Below are experts of layer 5 (counted from 0) of a mixture-of-experts language model. Rows are named router (the router's row for the expert), down (a neuron's output weights, with its number) and show model dimensions 192-255. Each number is 128 + 32 x the weight over its row's rms, rounded and kept within 0 to 255.
After each expert's rows: a language model's description of what the expert responds to. This comes from a sample of Wikipedia text that the model never trained on.

# expert 4
router [139 131  70  93 114 157 151 165 110 169 145 143 131 101 125 143  56 194 146 111 140 132 108 155 146 110 188 112 101 115 137 122 142 169 111  91 104  85 145 136 119 119 111 131 153 113 181 143 160 108 134 117 171 134  93 118 145  71 107  83 101  68 104 136]
down0 [102 141 181 174 120 149 134  99 125 104 139 124  76  66 117 168  75 140  96 144 140 138  86  90  66 103 115 200  99 173 178 179  76 150 142 137 118  85 129 112 151  80 164  88 144 148 117 140 114 105 185 159  98 108 139 121  71 128  87  90 128 146 141 161]
down1 [173  54 191 174 134 127 144 141  90 118 130 113  32 109 161 129 108 125 108 167 114 118 149  81 153  85  91  84 107 110  75 161 158 112 141 104  88  97 108 176 155 117 160 101 163 114 139 141 140  97 128 106 135 113 120 133 139 135 146 141 139 239 113  93]
down2 [135 171 100 163 130  88  88 104 152  72 126 123 155 146 127  82 180 109 190  88 149  89 131 113 152 137  91 141 125 101 140 114 101 154 125 169 105 153  82 126 161 195 141 162 120 107 127 125 135  77 160 135  82 143 128  70 160 146 124 109 135 169 142 101]
down3 [111 119 170  96 141 143 116  82 151 105 131 130  99 209 147 185 137  94 142 125 125 129 152 134 103 106 122 165 124 154  64 118  87 154  71 175 110 148 111 126 149 133 147  99 104  60 100 143 147 202 153 244 111 182  93 117  94 177 152 118 124 109 166 150]
It responds to: Verb forms and word-final pieces after articles or was, like ed, released, made, won, born, often before by or in.

# expert 42
router [145 145  97 141 207 132 106  96 132  71 136 194  95 100  79  54  82 140 163  96 147 104 123 107 179  86 144  92 101 117 171 115 129 128 132  82 124  94 124 140 115 104  86 118 161 103 142 173 124 145  94 186 145  77 136 150 165 154 110  81 131  64 127 155]
down0 [ 96 147 153 153 164  92 116  76 180 126  83 126 105  98 139  90 108  81 150  92  50 181 103 118 106 103 130 154 125 147 207 114 147  58 100 150 157 153 182  82 120  94 117 178 179  97 124 132 135 140 138 144 163  86 147  96 125 178 184  98 176 132 160  96]
down1 [141 155 180 138 127 115 104 134  88 131 162 121 133 104 161 174 108 174 168  93 152 151 162  44  91 174 133 116 117  76 103 255 156 129 149 188  59  80 132 170  69 138 131  90 134 123 105 139 142 100 158 115 155 162 136 141 129 118 145  80 115 115 117 135]
down2 [139 130 175 142 100 133 156 146 132 181 174 133 145 132 146 172  74 139 146 122 154  86 138 124  79 108  96 161  77 114 158 131 131 138 106 165 104 116 123 118 143 137 124 145 147  88 111 148 108 113 124  91 158 159 130 189 162 179 219 122 122 189  82 144]
down3 [ 94 156  85 154 143 101 156 183 130  96 129 175 159 138 116 160 149 163 109 106 159 109  89 175 114 150 134 122 158  83 151 169 126 170 127 189  97 134 131 144 148 154 113 162 133  96 131 137 138 114  99 153 116 149 126 109 110 129 143  96 202 171 106 103]
It responds to: Sentence-opening pronouns and function words like The, He, There, plus first word pieces such as dis, un, gr, pl.

# expert 56
router [115 123 101  78 160  71 121 152 151 113 123 151  60  95  82 179  83 107  88 140 140 129 100 156 137  77 135 146 119 149 155 165 146  88 123  91 124  92 156 132 141 124  78 136  98 181 108 127 186  90  90 116 198 164 152  99 112 130  96  94 122 126 101 164]
down0 [ 79 103 165 119 128 121 108 137  93 151  85 142  51  76 166 129  98  96 194 124 169 163  76 177 151 165 127 116 135  65 141 122 115  91 115 153 158 171 145 127 155 157 147  72 145 149 140 188 161  71 171 133 132 121 165 118 171 133 150 118 115 132 125  98]
down1 [142 106 134 106 122 119 118 148 129 156 120 112 119  78 189 102 161  80 158 165  90 126  66 110  85 126  98  87 170 144 226 172 114 136 117 150 191 137 140 133 135 173 118 148 133 130 101 145 140 165 106 119 143 176 168 124  69 143  76 109 107 165 147 117]
down2 [133 154 159 147 111 167 152 102 144 149 145 105  86 149 130  83 129 124 127 111 136 130 160 161 110 140 109 135 127  72 103 136 115 131 104 123 187 160 123 180 100 212 152 155 106 140  78  89 112 143 136 162  76 151 143 121 146  75 130 121 181  84 186 113]
down3 [124 164  78 117 165  85 114 101 140 127 134 171 161 162 132  90 154 151 146 193  79  91 117 130 101 154 151 119 146 113 116 155 100 150 127 173 128 145 121  85 149 192 131 145 111  93 100 132 130 168  97  82 131 115 124  88 115 114 120 151 161 110 125 122]
It responds to: Relative pronouns, conjunctions and punctuation starting new clauses or sentences, such as which, that, who, when, though, periods.

# expert 39
router [197 117 136  91 175  81  95 151 159 117 155 148 125  75  90 119 111 145 176 128  88 121  92 140 162  93 165 123  80 141 167 100 116 184 107  79 105 159  96 101 113 105 164 164 154 191 174 108 103 152 144 206 118 165 102 126 115  90  89  86 129 102 137 109]
down0 [ 88 140 121  96 154 156 191 122  88 137 108 112 156 131 115 121  88  74 105 135 137  92 110 197 126 140 161 169 113 185 172 106 176 209 102  76 147  97 139 176  91 110 133 136  73  94 120 156  91 116  99 152 127 160 142 144 132 116 137 103 130 114 182 119]
down1 [160 152 166 110 105 158  80 146  84 125 130  83 161  77 110 107 137 152 105  87 142 127  95 162 139 121 119  81 148 149 123 152 100 130 198 136 139 129 133 161 113 111 141  75 125 131 143 152 173 125  83 125 116  77 170 103 162  81 153  76 127  84 142 166]
down2 [164 105 181 191 111  85 132 117  92 139 152 181 109 132 141  89 154 143  63 146  78 114  82 102 104 146  95 141 138 138 138  82 138 152 113 153 136  88 134  76 156 159  84 244 195 143 121  75  98  78 132 156 179 154 107 172  70 158  82 169  85 109 119 154]
down3 [119 112 161 111 113 122 128 147  99 114  89 110 135 113 164 110  97 118  80 105 130 151 111 106 182 144  99  97 102  42 164 117  76 205 117 168 135 175 146  73 120  89 177  63 100  83  81 148 166 164 132 106 110 160 120 136 117 144 120 147 192  75 109 151]
It responds to: Byte pieces of Chinese or Japanese characters, line breaks, table pipes, and title words like Year, Party, Line, Railway, Best.

# expert 27
router [161 122 158 159 139 119 122 146 202  72 158 130 136 165 112  98 104 102 130 157  97 108  86 186 182  91 118 120 104 120 128 104 157 183 108 131 105 176 139 131 115  79 132 112  94 142 122 164 141 112 151 170 136 113 148  93 133 107 145 152 106 132 144 157]
down0 [114 110 101 140 144 129 139 159 173 225 107 114 157 140 171 151 152 193 159 163 106  98 170 104 179 178 161 104 138 160  82 127  84  99 127  85  89 106 164 131 136 136 113  98 148 123 121 147 131 209  71  92 118 158 156 165 162 130 140 118 114 124 120 113]
down1 [161 140 132 183  93 155 114  89 121  95 154 170 106 127 113 137 138 146 173 133 161 118 148 124 121 155 118 130 153 131  80 114  93 105  78 115 124 109 175 175 171 122 118 186 194 140  70  99  96 141 109 128 110  82  98 144 115 139 104  80 124 101 169 124]
down2 [105 121 145 163 129 111 127 121  92 102 115 196 160  96  78 141 114  99 160 104  61 110 171 152 132 143  74 107  66 105  84 144 106  94 170 150 135 162 161 136 118 142  98  67 136 198  97 172 125 126 143 180  63  86 143 126 100 148 133 156 186 141 153 150]
down3 [145 123 130  64 138  69 146  98 142 135 236 157 106 100 118 163  67  77 117  58 101 151 163  98  85  93  97  72 116 110 203 138 118 135  53 149 122  58 122 110 136 121 100  92 138 121 148 155 116 157  84  47 121 163 134 142 112 154  94 141  93  86 141  97]
It responds to: Plural suffixes s, es, ers, and plural nouns such as people, members, women, species, points, restaurants, after articles or numbers.

# expert 10
router [170 181 150 173  98 173  99 163 195  97 159 143 132 110 138 120 100 159 150  91 111 104 119 154 185 109 145 106  81  67 160 133 155  95 138  77 102  61 127 127 124 124 143  83 139  95 188 168 116 147 110 138  85 147 134  97 156  81  91  73 108  61 115 168]
down0 [116 115 132 170 129 141 138 103 102 110 178 108 163 126 104  98  97 103  60 176 194 127 155 191 120 113 176  93 139 158  90 174 137  80 102 111 166 143 193 104 175 102 130 168  87 171 146  70 114 154 126 125 148 166 177 152 151 151 136 185 130 141 127 132]
down1 [108 116 134  90 174 165 131 142 118  84  87 118 112 158 182  94 138 126 107 129 144 139 166 128 127 109 133 129 155 118 134 108 143 121  84 141  94  68 155 126 149 153 124 184 135  68 141 105 100 160 135 117 128 141  93 195 163 128 164 117 164 100 116 121]
down2 [118 144 124 182 152 122 142 161 112 141 119 130  71 126  57 144 133 153 159 157 112 106 103 181 113 126  94 140 100 164 102 174  92 124 160 132 125 168  97 143 106 110 106  95 132 149  84 171 135 137 150 125 116 135 146 116 141 140 130 113 140 112  96 125]
down3 [ 97 114 134  98 147 145 103 128 127 134 131 121  86 143 190 140  91 113  65 136 104 147  85 117 156 141  57 163  98 134 123 111 190 188 110 143 168 170 145  87 123  79  94 189 174 139 147  93 105 128 127 104 142  69 139 123 152 169 112 128 130 149 153 129]
It responds to: First word or piece of a noun or proper name after the/a, such as United, Battle, help, keep, intelligence, Super.

# expert 11
router [118 144 167 146 124 186  70 168 148 157 117 134  94 121  70 109 109 130 152 159 100  58  94 143 139 137 165 124 121 110 163 117 155 126 112  84 125 113 156 146  92 148  97 180 205 149 180 157 137 153  70 139 159  85 112 109 165 178 113 127 165 109 138 135]
down0 [160 141  82 177 131 116 151  82 133 146 132 115 127  96 152  99 108 173 107 142 157 166 166 111 188 143 136 151 153 124 133 124 164 193 150 173  68 104  91 196  73 147 171  98 133 127 174 129 128 115 101 131 108 155  90 152 160 130  97 161 113 156 136 144]
down1 [126 151  89 125 157 160 216 155 151 105 143 128 154 154  79 190 120 162 113 131 128  96 129  81 150 173  92  82  70 101  90 142 143 129  89  67 108 108 132  97  98 141 145  86  99 132 137 140 170 125 165 132  88 124 124  67 120 139 185 122 132 125 139 117]
down2 [123 146 152  93 107 132 147 168 144 108 110 150 143  99 105 101  90  66 139 106 108 107 153 103  88 162 137 121  96 132 209 147 134 114 155 159 127 100 173 148 170 102 179  61 110  98  90 101  95 115 104 106 110 138 140 139 157  98 129  67 156 131 184 107]
down3 [104 123 120 143  64 152 149 126 159 147 150  95 130 125 112 140 122  99 139 162  93  97 105 159 157 118 141 142 101  67 161 125 107 173 118 167 146 147 105  86 100 142  88 155 186 100 146  77  91 192 128 150 112 126 180 144 128 116  98 142 193 142 113 153]
It responds to: Infinitive to, and, modal verbs and linking words mid-sentence in prose, such as first woman to, would, until, with.

# expert 49
router [121 163 138  67 115 139  83 139 125 107 207 112 134 116  64  37 112 154 117 127 151 135 107 162 156 111 140 132  90 123 116 148 115 145 109 125 118 127 117 107  85 156 189 101 128 126 183 171 130 175  77 182  83 166  96 114 101 156  97 106 138 155 140 121]
down0 [111  99  84 119 182 133 160 125 128 159 106 165  84 107 181 128 126 106 118  81 126 158 134  64 106 132 109 128 105 100 150 122 178 138 117 123 128 126 108  81 175 174 129 125 145 103 224 119 136 139 105  99 102 120  88 103  90 123 144 133 148 123 121 144]
down1 [120 127 118 119 169 138 123 184  80 159  85 111 118 110 188 135 189 104 158 106 169 135 196 179 122 143 155  84 128 111 192 139 139 101 127 167  61 150 131 140  69  80 116  95 136 108 141 160 168  59  96 164 142 114  89 144  88 169 107 104 102 146 173 150]
down2 [133 155 140 105 114 159 172  92 183 150 119 138  96 140 105 134 148 113 158 139 160  73 116  85 158 146 113 145 148 169 155 118 124 154 127 117 142 153 139 164 137 121 116 155 114 124 102 118  97 131  96 182  99 179 169 116 122 116 109 123 141 166 167 102]
down3 [ 81  96 147 122 170 137 106  62 174 152 106 100 143 112  66 166 140 174 117 189  98 149 117 124 144 171 137 124 145 150 111  97 191 141 134 140 146 142 167 191 104 135  95  71 134 139 143 131 163 147 135 133  82 128 139 114  94  91 105 131  83 117 123 137]
It responds to: Coordinators and linkers like and, or, but, slash, especially as in cast lists such as DiCaprio as Darlene's classmate.

# expert 16
router [138 173 135 118 179 132 102  90 127 137 140 120 122 123 137  77 114  76 126 167 104  91  86 143  94 129 168 142 112 144 144  72 181 167  82 130  76 117 152 102 102 153 147 100 145 160 150 146 118 152 110 137 112 104 121 132 149 119 110  92 177 109 154 115]
down0 [152 170 186 122 107 131 124 115 124 162  95 112 178 144 105 108 126 165 153  44 127 126  94 125 161 101 125 118 123 142 153 146 160  52 105  96 119 165 123 151 126 127 158 102 112 114 104 127 137  74 113 165  80  98 110 114 136 117 104 121  62 157 158 104]
down1 [160 105 115 153 158 116 173 101 140 177 125 114 159 106 139 120 120 148 145 153 100 111 147 102 255 144 146 157  62 129 119  99 132 200 119 140 116  80 126 123 161 126 151 169 107 144  85 139 141  93  79  98  56 113 175 111  84 111 108  77 111 127 151 181]
down2 [144 143 134 160  99 113 161 133 122 116  65 129 143 131 129 187 163 134 171 128 131 127 167 153 156 119 153 156 139 117 129 148  93  80 107  94 103 118 143  89 159 126  86  95 143  90 108 124 143  51 114 158 147  78  43 141 123 166 139 113  95 127 112  77]
down3 [153 105 112 108 111 102 126 151 163 149 104  91 123 142 161 118 120 156 130 156 133  51 117 112 122 129 113 133 141 150 138 104 163  80 184 172 111  98 143 141  92 130 134  80 109 111 139 151 129 109 141  86 169 150  79 126 127 138 134 160 119 169 146 176]
It responds to: Line-initial dashes in bullet lists and infoboxes, plus bare spaces, table pipes and capital A/No after line breaks.

# expert 15
router [175 158 145 147 132 165 124 138 128 149 155 142 121  77  95  70  88 184 145 165 110  90  90 107 113 131 124  97 122 159 130 147 132 159 125 137  85 131 168 118  99 126 133 148 149  85 162 105 176  85 132 144  94 117  95 123  84 119 117  95 114  77 130 124]
down0 [ 82 143 164 160 116 110 145  77  97  59 136 127 139  94  80 167 149 113 157 133  96 152 151 199  95 155 174 120 161 161 161 166  98 152 109 141 104  74 155 101  87 136 108 133 126 142  95 140 117 149 129 120 144  88 142 156  99 192 196  75 186 119 102  89]
down1 [165 114  96 140 143 127  89 146  91 157 119  82 123 101 136 127 140 137  65 119 170 142 154 169 149  93 143 173 111  53  86 120 152  65 126 142  93  91  84 126 140 140 139  83 131 108 125 124 138 177 193 141 110 165 186 124 118 121 130 174 118 116 141 192]
down2 [165 152 184 182 196 106  77 110  97 111 118 126 151  67  80 110 137 111 102 103 146 175  87  89 151 166  85 154 115 153 108 147 144 120 155 106 115 127 135 126 129  97 108 142 118 207 133 125  91 157 128 159 149 109 129 106 138 127 145 120 185 127  82 136]
down3 [121 123 119 134 146  68 106 105 152 183 116 164  93  69  67 141 121 170 151  75 125 139 150 111 120 184 142 134 172 137  96  57 134 147 139 150 160 134 105 108 146 161 157 154 113 125  70 189 139 148  84 103 120 143 115 101 155  86 168 166 166 107 182  92]
It responds to: Capital letters and early fragments beginning unusual proper names, initials, and chemical or foreign terms, e.g. In-d-rajundra, Tech N9ne, Bus-ek.

# expert 61
router [154 129 105 107  99 101 142 165 172 191 161 189 154 114 177 103  92 159 192 132  96 120  71 166 166  97 139 151 115 112 187  96 182 158 120 168 129  91  85 140 110 120 156 149 130 174 132 148 178  99 116 133 124 134  91 100 148  73 140  50 191  90 132 130]
down0 [139 161 109 153 132  70 107 135 147 159 102 113 144 173 132  99 118 174  87 103 167 130  90  59 110 172  99 125 108 141  95 121 162 154 145  99 123 137 148 146 154 133 140 108 106 127  93 119 179 158 136 180 143  78 134 140 102 137 151 130 130 167 115  91]
down1 [131 122 117 168  88 121 118 161 147 102 112  96  83 158 200 142 127 115 182 153 151 115 104 105 151 105 154  83 140 139  46 107 110 150  87 130 115 141 116 160 129  83 137 171 133  68 159 104 114 143 123  97  65 166 162  97 166  60 157 113 142  53 122 121]
down2 [152 126 203 143 127 156 166 170 120 109 131  83 122  79 134 196 154 134 152  90 206 122 121 122  94 176 112 147 143 141  96  68 153 162 159 154 121 123 102 167  84 186 168 120 118 114 141  95  93 148 147 120  90  94 123 149 135 136 137 151 152 121 111 133]
down3 [117 177  75  95 158 169 128 169 144 144 101 146 188  82  95  97 130 143 120 140 164 133 136 139 100 127 172 149 125 104 162 126 125 144 134 141 160 131 124  99 140 152 123  89 136 138 117 140 189 138 132 140 139  79  87 113 182  98 105 118  91 126 145 111]
It responds to: Word pieces and suffixes completing content nouns and names, such as -tion, -cast in Comcast, -board in Soundboard.

# expert 17
router [170 139 113 180 154 123 121 215 169 108 147 163 169 110 153  61 141 152 116 114 105 108 118 123 118  87 130 142  99  95 150 131 134 155 117 147  86 112 139 132 137 164 134 138 154 111 110 213 149 153  92 187  88 107 141 101 102 153 130  99 140 112 121 166]
down0 [165 137 101 145 130 133  54 132 164 138 119 147  99 138 146 116 162 114 140 133 163 113  75 111 139 117 109 133 121 145 100  56 138 160 102 123 102 141 108 222  90 110 114 108 159 121 153  98 127 169 141 149  98 124 117 148  96 129  58  98 128 115 148  77]
down1 [147 128  79  88 208 103 142 132 131 138 112  98 143 126  91  81 179 153 127 146 154 117 133 146 170 188 151 140  97 146 101 139 145 135 145 123 149 151 102 194 100 151 128  85 178 122 171 150 186 148  97 156 143 166  74 195 141 152  52 146  98 179 159 132]
down2 [194 143  99 175 147 124 136  95 109 133  96 124 132  95 156 122 101  93 139  90 159 157  79  61 131 149 141 129  98 130 223 121 141 128 118 182  78 153 103 134 101  81 128 120 182  83  67 134 133 113 134 168  79 139 125  90 117  77 171  87 147 148 168 105]
down3 [160 152 183 127 134 100 114 119 121 227 102 133 179 145 161  97 143 116 130 125 137 109 114 141 137 103 101 197 129  98 172 109 122 150 120 167  91 130 135 175 148 137  63 162 110 107 124 140 104 123 158 148 143 135 174  96 180 191  86 115 143 119 156  72]
It responds to: Prepositions after participles or nouns introducing agents and relations, especially by, with, as, under, between, e.g. novels by, traded by.

# expert 59
router [120 129 124 153 126 145  81 138 117 150  90 127 128 123  96  90  77  87 157 175  93 122 100 163 166  76 137 115 110  90 141  63 120 173 129 116 114 182 133 118 107 154 140 130 145 171 155 156 121 162 116 104  77  67 147  94 192  57 117  63 143  90 150 144]
down0 [153 131  88 162  95 134 110 183 107 139 161  95 109 171 129 177 149 105 163 101 148 196 167 128 157 133 172 156  68 146 118  88  94 184 127 147 103 162 195 135  68 133 148 119 171 126 112  74  58 150 145  93 110 132 139  86 191 106 144 150 115  91  94 153]
down1 [ 86 114 145 162  99 114 140 153 128 148 136 111 137 153  88 109 137  59 147  94 124 186 130 122 104 102 173 145  49 135 170 162 141 127 123 128 136 185 109 101  97 105 147 134 171 135  61  81 159  92  95 121 138 110 107 137 138 126 111  78  90 136 156 142]
down2 [120  82 136  91 106 135 166 103 118 164 134  50 175 135 133 131 154 151 111 117 116 116 125  95 114 165 144 130 155 130 136 124  49 174 134 150 142 144 126 115 147 119  70 126 105 106 135 156 138 137  97 166 233  96 102 155 102 108 150 136 133 112 148 107]
down3 [126 126  87 139  70  73  82 144 161 176 148 178 115  86 149 147 138 177 126 110 145 109  66 172 115  94 112 170  46 106 143 166 228 136 140  88  88 196 126 149 117 183 109 129 139 162 114 160 114 148 162  83 155  90  63 159 123 133 183 129  85 112 160 152]
It responds to: Short word pieces inside foreign-language words and names, especially Spanish and French, such as las, des, de novo.

# expert 13
router [197 158 137 127 156  91 106 141 143 128 119 168 129  80  88 118 117 175 136 147  83 153 114 143 135  77 162 104 153 131 153 137 177 153  80 140  90 133  61  69  95 130 187 193 204 117  95 129 135 179  94 149 138 143 125 129 128 162  80 106 114 126 150 111]
down0 [160 126 134 105  94 131 135  82  83 128 170 181 115 160 161 140 108 109 192 129 106 125 104 100 120 160 122 147 190  76 139 111 106 170  86 105 106 124 157 100 127 174  77 170  86 119 125 124 158 127 126  79 142 141 125 119 123 127 135 111  79 157 122  98]
down1 [146 111 112 115 143 110 134  88 142  92 131 102 133 155 111 127 104 145 135 169 129  81 160  99 175 169 149 108 108 105 112 119 142 111 158 165 120 139 136 124 120 116 106 142 127  90 173 117 116 139 115 126 120  75 145 150 143  96  96 155 156 111 180 140]
down2 [117 178  95 108 114 173 184 169 152 128 148 156 116 121 145 116 104 105  95 183 118 112  89 162 175 132 141 170  92 117 152 111 162 114 191 169 101 136 154 131 129 142 121 127 135 136 130 147 173 173 218  80 159 142  86 109 124 155  84 155 141  96  88 106]
down3 [119  64 122  55 170 159 169 107 143 169 174 119  66 114 145 120 150 116  87 108 122 203 133 124 192 117 176 129 171 112 127  99 168 104  90 128  77  88 122 150 133 111 122 111  99 110 117 179 132 151 155  96  81 132 180 164 128 138 183 190 118 154  34 120]
It responds to: Tokens inside personal names, month names, country codes and credit separators in lists and tables, e.g. June, Jr, &, vs.

# expert 5
router [192 168  74 104 132 111 111 122 135 183 101  63 136 106 100 121  84 188 137 157 116 121 124 143 111 132 129  87 144 102 148 131 132 122  98 116 135 172 141 131  68 171 158 120 167 129 146 149  82 104 113  96 138 176 104  88 149  70 119 148 116  78 134 154]
down0 [120  87 162 121 179 166 140 124 109 126 104 133 152 117  94  90 149 108 113 132 170 157  86 196 117  83  82  95 123 126 128 134 115  76 156 140 138 106 141 119  89 129  91 119 118 149 114  88 153 161 103 108  67  87 114 112 126 137 107 114 164 149 139  77]
down1 [127 116 125 121 112 160 167  93 143 165 122 136 131 141 133 112 131 188 103 121 156 125  94 166 171  93 176  98  91 161 118 142 137  99 101 135 162 121  66 105 113 126  28 128 117 149 126 129  70 204 160 150 143  91 177 136 155 117 183 143 153 175  96  91]
down2 [125 152 173  93 109 120 158 156 186  98 139 142 183 182 132 166 143 105 186 119 127 111 170 170 124 125  51 192  97 118 122 192 112 110 124 102  99 110 123 161 134 129 131 109  60 138 122 107  85 141 140  84 121 127 111  80 111 129 124 143 141 147 144  78]
down3 [132 119 104  89 148  99  87 118 108 170 125 135 134 114 147 138 127 163 153  98  83 151 150 132 138  58 181  95 132 120  92 150 148 127 144  65 114 164 138 190 164 153 182 134 140 105 170 156  64  88 172 143 129 130 138  94 147 151 118  85  86 101 142 115]
It responds to: Column-header words and line breaks in tables and lists, such as Total, Seats, Member, Date, %, plus section-opening The.

# expert 28
router [137 191  68  71 148 155  91 142 114 151  96  90  78 127 167 118  79 129 136 129  91 113 124  70 131 144 171  66 136  67 139  93 135 138  92 126 121 166  95 139  89 158 146  84 121 134 142 139 133 148 140 131 151 131  92 125 148 105 127  94 170 103 130 139]
down0 [185 177 121 163 121 151 121 167 125 130 200 125 175 135 197  99  72 153 154  78  82 122  93 160 157 127 139 150 115  95 167 105  96 143 166 105 142 127 134 203 141 102 105  73  81  68  90 119  97 142 135 137 115 119 149 138 152 147 161 109 119 132 195 159]
down1 [105 163 149  97 157 138 148  95 198 192 142 121 142 111 115 118  77 179 124 108  95  91 139 103 149 143 125 143 119 114 125 134 146 169 137  62  97 135 107 101 103 163 150 153 126 117 143 142  95 118 118 114 148 171  91 136 138 165 122 133 103 158 143 129]
down2 [136 159 145 164 159 118 121 162 101 200 152  93  93  97 163  66 128  49 164 119  95 127 151 146 142 103 121  52  70 126 110 132 136 186 153 116 119 146 171 132 109 218 197  96 162 122 119 123 153 179 131 159 105 110 123 146  89  97  99 110 194 136 138 144]
down3 [108 134 219 133 103  86 164 136 111 139 139  75 109 116 124  82 122 118 117 164 128 121 142  66  74 125 140 103 172 141 134 109 104 180 151  79 163  94 131  83 131 101 162 134 144 123  92 118 115 144 108 166 101 117 189  98 141 157 122  88 138  89 150 141]
It responds to: Possessives and ordinal adjectives like his, their, first, final, plus heading words and markers such as career, information, ==.

# expert 55
router [186 138 106 132 227 175  92 134 104 109 181 197  91 107 122  67  89 170 165  69 136 153 132 159 149  82 143 101  73  85 153 125 100 173 113 102  95 107 123  75  96 117 112 104 162 122 170 131 124  93  77 181 143  88 115 103 147 140  89  35 158 138 133 164]
down0 [ 82  76 107 125 127 116  80 178 150 115  97  62 122 110  88  88 149  49  72  96 137 183 158 175 129 100 112 139 121 134 102 139 121 134 142  90  78 140 135 153 173 131 107 154 138  85 121 106 158 172 145 135 141 134 133  88 181 130  77 121 118 114 124 190]
down1 [120 100 141 152  87  71  94 131 105 165 183  94 133 167 119 109 128 181 111 110  89  75 154 125 127 132 142 151 124 125 190 108 124  77 116 129 164 168 173 173 128 113 138 136 107 159 123  76 121 148  89  96 151 121  28 146 123 133 183 146 145 120 120 110]
down2 [127 124 156 137 112 147 162 126 108 120 135 128  88 126 188 105 116 105 144 170  91 136 122  90 126 123 117 108 134 139 101 120 109  74 159 104 172 135 113 161 101  88 156  96 144 145 104 124 155 117 104 161 115 127 175 160  62 119 128 113 113 171 141 100]
down3 [ 96 147 144 125 194 110 152 150  97 107 168 107 127 179 125 126 161 109 192 121 174 151 130  75 132 123  83 174 111 190 187 131 137 196  94 151 171 101 112 177 135 157 142 161 124 150 175 101 200 158 121 145 122 115  48  84 179 127 160 149  75 161 149 114]
It responds to: Bare space tokens and single capital letters in tables and lists, plus other after and, as in and other carriers.

# expert 21
router [135 182  96  97 156  92  84 171 112  82 135 171 138 126  56  90  96 117 128 116 109 111  79 133 115 120 159 134 118 171 134 116 142 180 103 157  89 143 109 153  86 171 133 116 176 153 103 149  67 138 138 126 141  91 102 151 178  91  90 143 156 106 131 132]
down0 [ 90  99  84 154 102 165 169  72 150  87 127 140  74  72 107 155 133 139  67 174 125  99 133 165  91 106 148 134 105 125  95 148 150 120 166 177  89 175 114 123 185 130 139 129 123 102 153 109 150 166  58 184 127 113 104 142 144  92  97 113 201 149 117 107]
down1 [143 100 150 139 118 143 132 219 181 101 139 134 144 165  72 142 139 147 122 110 164 168 172 156 114 125 142 133 143 143 114 137 138 129 186 146  85 120 168 121 113  98  50 118 159 206 125 135 204 197 130 140 110 134 131 156 125 115 178 119 137  88 143 159]
down2 [125 115 146 108 112 143  95 153 150 198 113 122 184 172 238 144  94 115 120 217 115 152 100 111 190 115  96 169 183  88 139 157 125 181 118 114  97 149 117 163 106 113 194 117  92 135 123 143 127 129 127 113 182 177 128 150 104 128 112 157 112 153 171  93]
down3 [101 122 113 107 149 132 144 106 128  85 141 131 161  91  92 102 133  85 132 130 153 105 137 127  80 128 123 138 132 142 119  99 146 126 121 179 150 130 138 190 105 110 130 159 184 156 106 155 139 119 138  84 117 162  52  80 142 117 117 121 132 133 136 155]
It responds to: Commas and periods closing a clause or appositive in prose, before and, which, or he, plus which/where/but, and commas inside dates and numbers.

# expert 44
router [130 157  98 174 137  85 138 166 123  72 134 169 106  96 160 124 101 159 151 140  66 131 119 127 181  93 145 132  40 107 154  67 133 112 103 148  86  52 144 187 108 167  80 174 134 139 110 199 144  98 131 163 138  69 100 127 161 114 144  76 130  63 122 149]
down0 [195 118 160 106 137 175 104 163 141 108 132 125 114  86  63 202 128 181 117 149 140 133 102 123 118 147 188 166 160 165  78 122  92 115 125 155 168 102 134 155 129 143 123 161 185  96  99 134 154 132 162 127  84 177 137 100 131 179 156  91  96 113 179  59]
down1 [173 162 190 140 158 112  61 170 126 139 166 142  91 144 152 145 127 198 134  83 106 130 125 100 130 131 123 133  41 104 134 146  76 105 164 163 145  64 132 167 146 157  85  97 174 166 124 181 156 137 139 125 121 110 150 161 126  81 188 152 154 130 117 118]
down2 [ 98 118 128 128 141 102 123  87 109 139 157 167 132 186 101 118 146 144 129 124 183  58 130 101 134 142 106 127 119 144 120  84 103 115  92 171  54 147 129 117 131 193  97 146  45 176 123  96 173 146 121 188 149  94 135  98  95 108 145 165  89 140  90 133]
down3 [102 125  94  83  65 138  90 113 188 174  86 131 128 146  82  99 131  91 196 168 137 157  58 127 167 128 144 146 133 110  93 142 129 152 102 117 111 115  97  78 148  36 102 163 130 168 128 149  73 119 115 120 122 140 138 126 140 104 165 115  65 105  85  89]
It responds to: Prepositions and clause links after verbs or nouns, such as by, from, after, during, under, However, plus sentence-final periods.

# expert 30
router [134 122 151 131 135  89 125 158 173 127 137 147 102  74  77 129 123 119 139 113  56 101  64 158  91 127 109 113 139 153 148 154 132 108 116 127 118 111 115 144  68 109 113 176 164 118 158 123 138  43  95 181 112 159 111 124 117  80 124 135 106 118 130 152]
down0 [108 105 173 201 165 160 118 115 105  98 155 167 151 143  77 125 136 117 150 135  85  79 153 111 119 124  72 153  97 157 160 101 156 102 134  46  80 146 134 136  89 115 146  69 162 154 197 117 160 112 109 142 101 129 171 116 172 139 143 121  82 143 161 134]
down1 [120 135 138 146 149 142 143 159  96 162  91 163 136 110 177 120 107 126 119  48 141 114 140 117 114 176 157 129 113 127 134 154  75 138 148 114 155 173 173  97  90  95 125  86 109 144 141  74 113  91 142 116 163 138 115 158 112 152 164 197  68  65  95 139]
down2 [102 147 110 204 100  92 208 130 135 138 164 185 106 166 128 179  98 167 121 170 154 155 175 149 136 117 121 149 141 133 113 113  88 171 129 154 181 136 161 202 157 107 101 135 116 130 168 139 132 161 151 128  75 118 149  68 110 145 179 145 130 101  77 124]
down3 [119  87 148 120 156 220 116 135 144 141 128 105 151 123 122 138 151 187 159 103 104 102 132 118 160 182 155 133  86 162 114  90 124 117 129 140 118 151  97 130 130  94 119 143 150 121 137 148  84 113 154 149 162 133 116 130 141  78 113 162 148  70 150 105]
It responds to: Word pieces inside foreign personal and place names, plus country names: Isamba-rd, Serafim-ovich, Réun-ion, France, Japan.